Experts of a small language model.
Size: 9 layers, width 192, vocabulary 21550.
Experts: 64 experts in each of 9 layers, 192 quick GELU neurons an expert, 1 pick a token, a softmax router, a shared expert of 192 neurons.
Training: a variant of Adam for the experts, 2870 steps.
Below are experts of layer 2 (counted from 0) of a mixture-of-experts language model. Rows are named router (the router's row for the expert), up (a neuron's input weights, with its number) and show model dimensions 0-191. Each number is 128 + 32 x the weight over its row's rms, rounded and kept within 0 to 255. Numbers have three digits each.
Before each expert's rows: "mostly gets" lists some tokens that are sent to it at least half of the time. This comes from a sample of Wikipedia text that the model never trained on.

# expert 27
mostly gets: " Canada", "ura", "   ", " artist", " se", "ida"
router:130068147184083159159136147113103157106093087172113117129138132103107116105164095086118177131124092084166144145111119118155049082136121114114095156143050070145131080115169118106101123148144162088096103147146121109132048058102137111163137132076176127127109095069124063066134132128083163090130132107141141112099066149078113119127167106043117128164077104166104097134109112171123104100126150116209125129081094132177094153111077113098122152092137118097118108099118131091163127133085096113117095141172096094128109106116191138154128120189147168049088147066129157123177086140119108151
up0:126049135203113142164126094101080135098095074149103121139139134122129131112182114105101193146154134073209149126106145139163050117120111142168107148147067095121132096129166109136097124149121136119109127146126107077143055055138114100129148128099159129138113098060125058079167101124100161099131153142120167126094094111117120134104171111071143132155037129151100104162111142182159151114128173128177125167135085161175125195114087103103114126095120133151098104087105136117166108128045146090126129128142092120148111110094143140116146137202160137061064166060108150120187123144130098144
up1:097080139194134079149144100162108104114090080176150121129127150102146177154139087082164123127095098114163115173164127144102033106168128112108105103173047119104106099145139140109090121096126206108136081150172160139110042064147140092178153152102146086127130125102108079129102153123161157064136133140151170077106087144075142123167128129014119123140113125150148102132100123156101102088097111127202121130149126117119063121125075057133137122129116132096130139094126112082117130170112097136116118133190127128084109115142128115132180132197135127049088111067103127116137100125106139136
up2:144099144153137131112180073148061076103135126167097108182109167146164116161164139075129179153158165118162150174091191127152067120139103169131126108134095107111137141149143125121051077128077192077070097164153116136118075100142115077131172119123176146127127129085080087095175069144090113075123085117168140084100105135126102120109160144093106118152088119083131070099068115188169157105156154119145133077130080177129139174152079091130097142116122113130145133082099133114106125109083126153088152100124106073142097125128188163079089106184178120107081181083126115102162121145126128099
up3:135063140173156103124132125148111112118129124140168093139170125155130176124176107081128144185125152096118109133068152102119097127138098167182111105200047059110153115103125150143104131123076121139186103181137122113193111095164133002165113082118133153089155130097139066113173158136136117119147109140146082114104112201138119089131129122039147163084117124144132113136145085162119139123138128142173126103091077147149154115139103133148102134135109147201097130105171203148117122197070148103146070107136115145140096149149137133088111084140194185083121112090139120122162133123088116172
up4:156099138157086139126139100145151124094071070183166092094173111116123139123147124094125134116117113094214146159139151098124124086179103134129102110103086134093118066143161157109136128131125161094116106171112191137128061059139113093157132160088173119092145091078155118114141170106163139089147156136120126166102089109050072154138151122072119113177112147105123086146091097110146125080111121153177152158189152086192107140144138088097168137072138108103115109091110100122158154164113095142113194169196075122111101123160133134102166116210211144082120121077096161127123102099177113157
up5:151095132137135152119128121104097117138153102092147079160104075152060179091159087090079173088165172110119134083156170142119118161147136173120077125192118123154130122085183184148057087112084123120136166137087143130084135110117131100121119187141121085141118092122098078128170140077144120120121095183093158087149143136152141114135076130053193103153140121113108145198132103126112168112104122079132114067084138110195109120112096065130080112149149161107081084054152121134169131091100130085158090100115111132101113074127087073168208117132132113116145119121143122176137070105078137154
up6:161060140199131138124117115149133107144143105142140118148127142132076099150185085078128194131111111078150078166055133068146057108145129168143098134152079065094104106181120153142085128160115120129091112136143091101101115076074081086139093128113160142140143089081143058093148108079112152089122132151117118105150073102152120125123145096095161160182090094084128124158090125175161129117169149088164132102087096132160120177111118155110188111087117141132102135128112218145161089167076141145085173101133099132164127120090137110141179128176175140085081185094165138105156093089088126146
up7:114127159156110134163107077065116119161106091198111165146112092165103087158137108137121158141116096102201115127121117163157097057152159143133144106153098081119118079118156127122128177101100142128146152150135172109094098074083105092146108159054147117113174087078172109091153098078132179113176148088037151146126066136112130147169130134124121162132117120176162100110148136131154122077105119164148138138152078122166094171112112080098106136089164160086098081091114117103199152173124128133111148135145101168115100115133148148120134099190228111082125142043101158159100109065159147139
up8:195098164157145170149172070142106072122113130149112130187131151115136102159157119102159184186174144071245149167074189084113087159104132176169146095129095138151107086173150105121107123141149157095143094127150111101097090118153116121182128123129158179140103172104126089102182074115126136101143069147166103097180086118144130095145122088102144099169072090166145071169071136182141163117152156109139080125126122132172136136107123095132088118118145102120139117130059130146178117119101087122145154096133097111178133151080174133131114115146175109072117167111153140106159125158130067068
up9:143052138184154123161129091130109147121075090163148122145121131117115152135173094118115157132114132106160131143152142155150061085141120153123132132142035046104092101148128120127094153139119152109146113137127104113120054033126108110174113138106185093138108104077142061061160111100126129112108128122133145108116058124094144128122173133076154142157046162134131121140071126167128120100117127087204120134143120145174077154090091071107124112087144160117095106095109126091149152142091126109144140104166085080142146116126153147160161093224156127027082129071099147153173112141132118129
up10:106070126172145107160164084148136119129075083171125137118123145071145165142168094096147148105089092115152097166179136155122064118175117145083130105186045087116079116113149136106085154080122189078144087118133130149099051056150139091176158120119152086120129120118121085109110126084156134070084125145156151121129080126103148108176121141050120126139078156136128101115084138154095106119071103097188138135151128123135074120091075064137129111098114135106112134080093091071131136149108118122108112114193146098069119108134146135137171109213133128067084090074105130124173115135098136148
up11:095073120189136078126137101148115107101072070165121134155129123098140175165147119099178110105102071118142120178165115109108036113159124114106140060172038117133106088143136160133071125092152174115143085147166167135128066053150129107166173142104138085139134142119101098118137168117133128061129137134133176076102079118081151120159150137038117130123111141130136102123087126154111095083099131115202127130144139104111070131116050059138122118118107121116109126066108110064103142142119110152123118141184140135095108121145121104129182117193130123044117110059088126115125114124120143121
up12:155086144165087160159135093114117119127148115101138082178167120141143182158181112125094146163119080064163191191087167114151106083066149153156124106107057073129167120183146125160128096174119148110159127190117112140184102092133130149136164152105163150162137108068135093102134124112140150106129175163125156147080118132151132120103190146088144120214074150131115154158117088159165169112129136136160115099140125191132122201072102120083145146081152136157090123100111176161173100132081069125195170146101082121126104095126165164126129120175166135070100147074145137136121134106078123167
up13:092097121159127120144141139084081108102066087157113152135155131112131140150122098058174157077141121074189134152165107153100112169138097187132121086169087114134082097158114159117108106103148147101107127126112161065108111106118104077165149119093144092086126070080171110107123133093126186070095157131095165118140068142063158147149148088103118141141100131144115074089066125146181168120110117146153093137172107083159086182070105087130175159085122131131090099086122158131142189149103154152113150113152103152152117110153167126124148117218166158099121138008091167134148096131109114125
up14:155041151199139190159140091094097119079152109152125123173135132140165145130181110109113147135168147056175126135086162129144054114150123148193148127145066096157092126127139108146086133165109147114112130131158147135141114093064096126167183108102135123147117099031116069089169127143115135081125149141153148100121132108098059102144127150095111137138053119116134086154117135164148187120143176101179154149127076127127099178143016113117103163143095135129116124063094121131183108152084077131150143116107094103127135114111146118108097089129142161062111153083125116134153127103127052147
up15:129088162143150119123161099178036113116125147125090142137164149140120145138142123101140157133167139085125105069074182132158048108142125169109085181145082069183082132116146104148094143121105173134146122148165100070097101111047158156156172120141119119142145155058152070132150181190099154069118109140192144079126135132112178133128109094086126165148078092177163134094154119163141162145126136184141143154124100140166160157094047121103106144184122117139125127067117135140186100134068089116132125104101158129118179126121153155110134137135174104082075182105092100147161160131099090152
up16:154082104182149170154135124168124084116119124143165131163187148100060189106163096089122144157125105073151108134128130087143085164149109160098076136149081044117164113094181131151075137143133110139121131139078110123131091082122137083155091096104124101094133131097144065101186155137106134101151140148128112107111130106143103129114131082061137157153117116170128088192141107161107170126163144113168095113080066137208101145141050102127126098130105115184117115049149173145169130163063120086113059097148135115125107088103096127097192108168172171088119139092161115175158110159117116148
up17:085076138172133130152117092138127126133048070190131126116138145067153164157156101103130135106106107121163095151172109148116042138153117139111140109171036098122111083132134132123107112087142156123104103108151158135104057054156124113184155132095130096115127132122105072116102140072159147079110155128108171132125090135091131119161130125049096128116087149146128083141090133153125101136075121108212126120173156130129071142124040058128126116101128166100092120090089107083123151136111135126116112127199147109092105087141118119133160099194123144030112133050104148101159106136113109120
up18:122080139172099177127174064139120077128151126163119125173113125154107116150197104125118187149121149083171147115085128083143071138116111171125148125167082096108121098155113115113103155191105149113133090124136101120082098096110087139174197146133141154200131111103112076087182063102134130067115115141135109107153062114100090096153160114121109126218096161152118096114078145134156127109166145120180108138135101146148123181074090120103084157111121110085120104109066190124189119134098081151157157086098078063122116095122185141112116064155155136063107170085145159136151104152120129126
up19:151051116183123141138130111135048094089077094166129123158176132140132137106170107107100159157123113029202129120083162111193061122135111168150079166150070054176113115161170102136101128150144156118097130129145119100146077097110093143124157117121156075131120138051153053059153117146083142109116128137140151115115136133118140134121153118091124148149063115152122085164122125162151152106091168168167121138156091176186119193096077109102106138112109152152107121063101158105167120139078158104129129125137124113118143092116147139127135117173120153072063184072149133108179126133132093140
up20:127120213153104134094108195132085107114149103119143126104164101124163111150110146115156184208168128141159126184164140103138131162135082133142134197137113114114150113135079118106100145158101115157208145076131112111139115130094166159168128140127166061051104166111154084102183105137107119138184064170188134094172162107151117111099149073122151108133097064094123082164118101166153077140087149149144098121116084137134142154164148159089140114087103090137157126155141182112096132109100097131068195124192134134166145162142136115066120113145116168136126184124091092106173157178102102189
up21:118064137180146092137155114144117113091041074168133140114141143098152165163137092095143130096094091094176119157203122130109069102165121130095124094175045105115102100120147134103100137078155176118145068140177167138121045046150128106194144123117131115127142138102124080126107141097133137045112148142138153118113093142088119122173127107044118105145088127119122127121097121169106104091065127120185115165153133118124071130118084056138124131071106116106089113091108114103093132138101110116096114130207127132062113121134125099145167132195128132072105121050104133106142114123119135155
up22:118068139207147111158145104144124129109074080175139104126119122107153189140145099102143122088080092100154128154174145135109049099165111131094122124181050100131090095124126147128119130095152168095135094129155152114118026031150161107168136142103154120123131129092123077110118164124154165074131124146153169098130111125068151114151145120041134120160089138139131129134104153164108081099088125090204119135132130115147078129110084076142151122078146135090088111092099126094117154126094088134140116123181128125067132138122132100158185122215137103042089100058112134140144123131118145131
up23:133082140198108130161116094089129141143088080172158120141131099120114138113169129120104188138112113102192132130153106159158088109143140129145128116176063080136104108160116153109117133113138140130154147118130146100113065046107100111152162133089161102133137099102152060089128083097139152131119144092062148149093041131094121146158159137060140149158076130165084102134094150158147125092110121128195124115158121130152103163098087073086139159086147140133080114056098145114196159173107135140160105152148065119116125081121133167132162086232173142049088142058131161145142099111147120130
up24:126089107178135116181148145105123137088090123139141112151153164107112191144153136097130152133135142091176058130098109088170063103155098140144111132117069053136127108120173117136112120159120139154159133118115125129105096079085132122145123086159145091140159117068122059091135128156105142128143142170145146130105130184109112113180155081039093173192107092151113107162129120179102135097174157115164075126106073143180146186163025101126145097135072115144116127091133148116167132177025141117109087117154107140155106087095098128117168137171206168088085118116132118139164122138110087142
up25:142057126191125122153132089139053121081094110155082140153143132133139124117195121126068157141145116075177132142091172121166025130110120165136113114099087100111133121161143108126078133149112162096090110117147120090121072090120114113134148135114159126145126132084138057081131101131116118111121162132143119140156122158097122120102139115084137148144047111144104099101101121195195156113127147121185114101138065161188136162079068110094123148102145156155098062114080157122190141140082139066134104138131105105135154140113150169113118148222149148055098172059124153126192136153133105109
up26:115049134171118134141166081129064077105149125170090119156108114116147103140162137126119176147194083069164143123119137135166060126131127154133134125137074074152103130148155145139065126129118214097112111122146127124088107094103100127154173117138135136154096113062104057091160095132110159101107101160155159083154125098103103122109141153095116124147041130113086101118084172190158127144114184127149110142097120131148111183102052105055102150123102115149143114088088134112176107116070074112158096120118098105142132103135173161131112140159122165070038195097119116141185134159102126100
up27:120047154182132086142177125146066117111102093161144139117138114152165164146158132106130137136170127045161111106103111079153050122102136169103087119143073054111078109103147115139102143104079148113159119148157138122136083093087161073143165120099153102141120152040139003109171138148103139115115102171171137085122110124117116123107133124100106167142100119150149112112134093214139161146147137143169116111091097145173150139072062103091083165131103124158086094094118120123177122114040108097147117116146096117122144140101132177106138108148179166091103117099157128109188153119101125148
up28:116113194128089042186088158084141148110098119153103156150122139091091105114175123139089133160102117139186165174187142139125111081174100161065118163174099095140179096146144111094109133151131080064143133185057133114159090056143132124197117147070116162135135085098099120102148100109134141104112155092073145136083066133143096110102183153097136111175103188177137153140077158166135100138172125111180110146129094106135091137126115093084084094108133092099158093135153164129119130150110135151139157175121085129156103151096143153115121169169147159087111090050133158173128104128121114186
up29:182069168164115105087151099090063117089102112147146120152131123148146146142175109095128213168162090094158155069104176109139113150143103161104152121157117134164124122092105121147145121141121147126090163105124101146113092110096092151133159148091158144085121143101129055120159122122082143133092105082150193068146131126148165122081171120100141168124084082149118074159121080140118135099061146120171077113134098169152131154124079114076065180117106181116040110093093141146165117152084093175160109181084126100120136154096151183116126131130152157095103177107115179094173188191120113163
up30:111074144183156107154127111140104140124070080176107124129132140107153189154156117124138119116115085122184112157163149140135057122208127145078135121162020121136120107128123147128093139102146177110120092129137161131112051059148150119210145137125127105134121122137101085123121175105147131084140124144159161116112097147101122141138137127026107095124099173133146119159109124147108094100096115104196128141162130126114075144116080060133141120094125140128093121073109113064088146126095112144108117160199134102091113102113124075141180125199153137024101124036115138128169116121129127137
up31:159077133175073180133155105100163174134111067160116136132134121145127099139181100123135191163112098062170170140109180071164080150078090148105094132082095109108191086176127094128107120166119121117109150149130103138152072079116092171127180148105174107112132084087120083072150083124116155063106151118125170098165096141126099151120193097094146129190088119159091140170111099184182146120175150121188119140125123101195134170137100123107125123099175148123102091128118144119164134127066103137134123146160056120163106089129127111064143106174115156080082135090096151094170126115166128105
up32:124107160149156115099173123138154142053119120178101100113142135102133126084120138088160104111139079094138107155169174099067118086188097189138161147168093096090123124083119180069107137129169150081146059147111185145169075074132141078136139103114140147093101081116154134128104169125148167054156123147169153118148126106079119116159133125099131077199111176134171147115060137121107096080096109112158105157165102077159111147118117107141173121076087100122094067100139118144084125116102076121127156158168115149067103132093116099162191114182172116103098160072081125111118147120163164174
up33:120092122175121137146142071133130112135080093167154113136142092139107160126162104106108161134099118110156115150152116121103087092128140130115148130187081081092050100148146143121104150123122193120163099171124108094107070057099103095176149139110159141151128141101109110067092098122127160098091121138091181097124048157075150128197166142073135171161090161153138107130084165200131112099149131113161102151167087113130099158091105041140086150096131140104102147089128130084168146166135109133195110137156105048108105098144128156130152122220104131034069124080104131132147130104112141131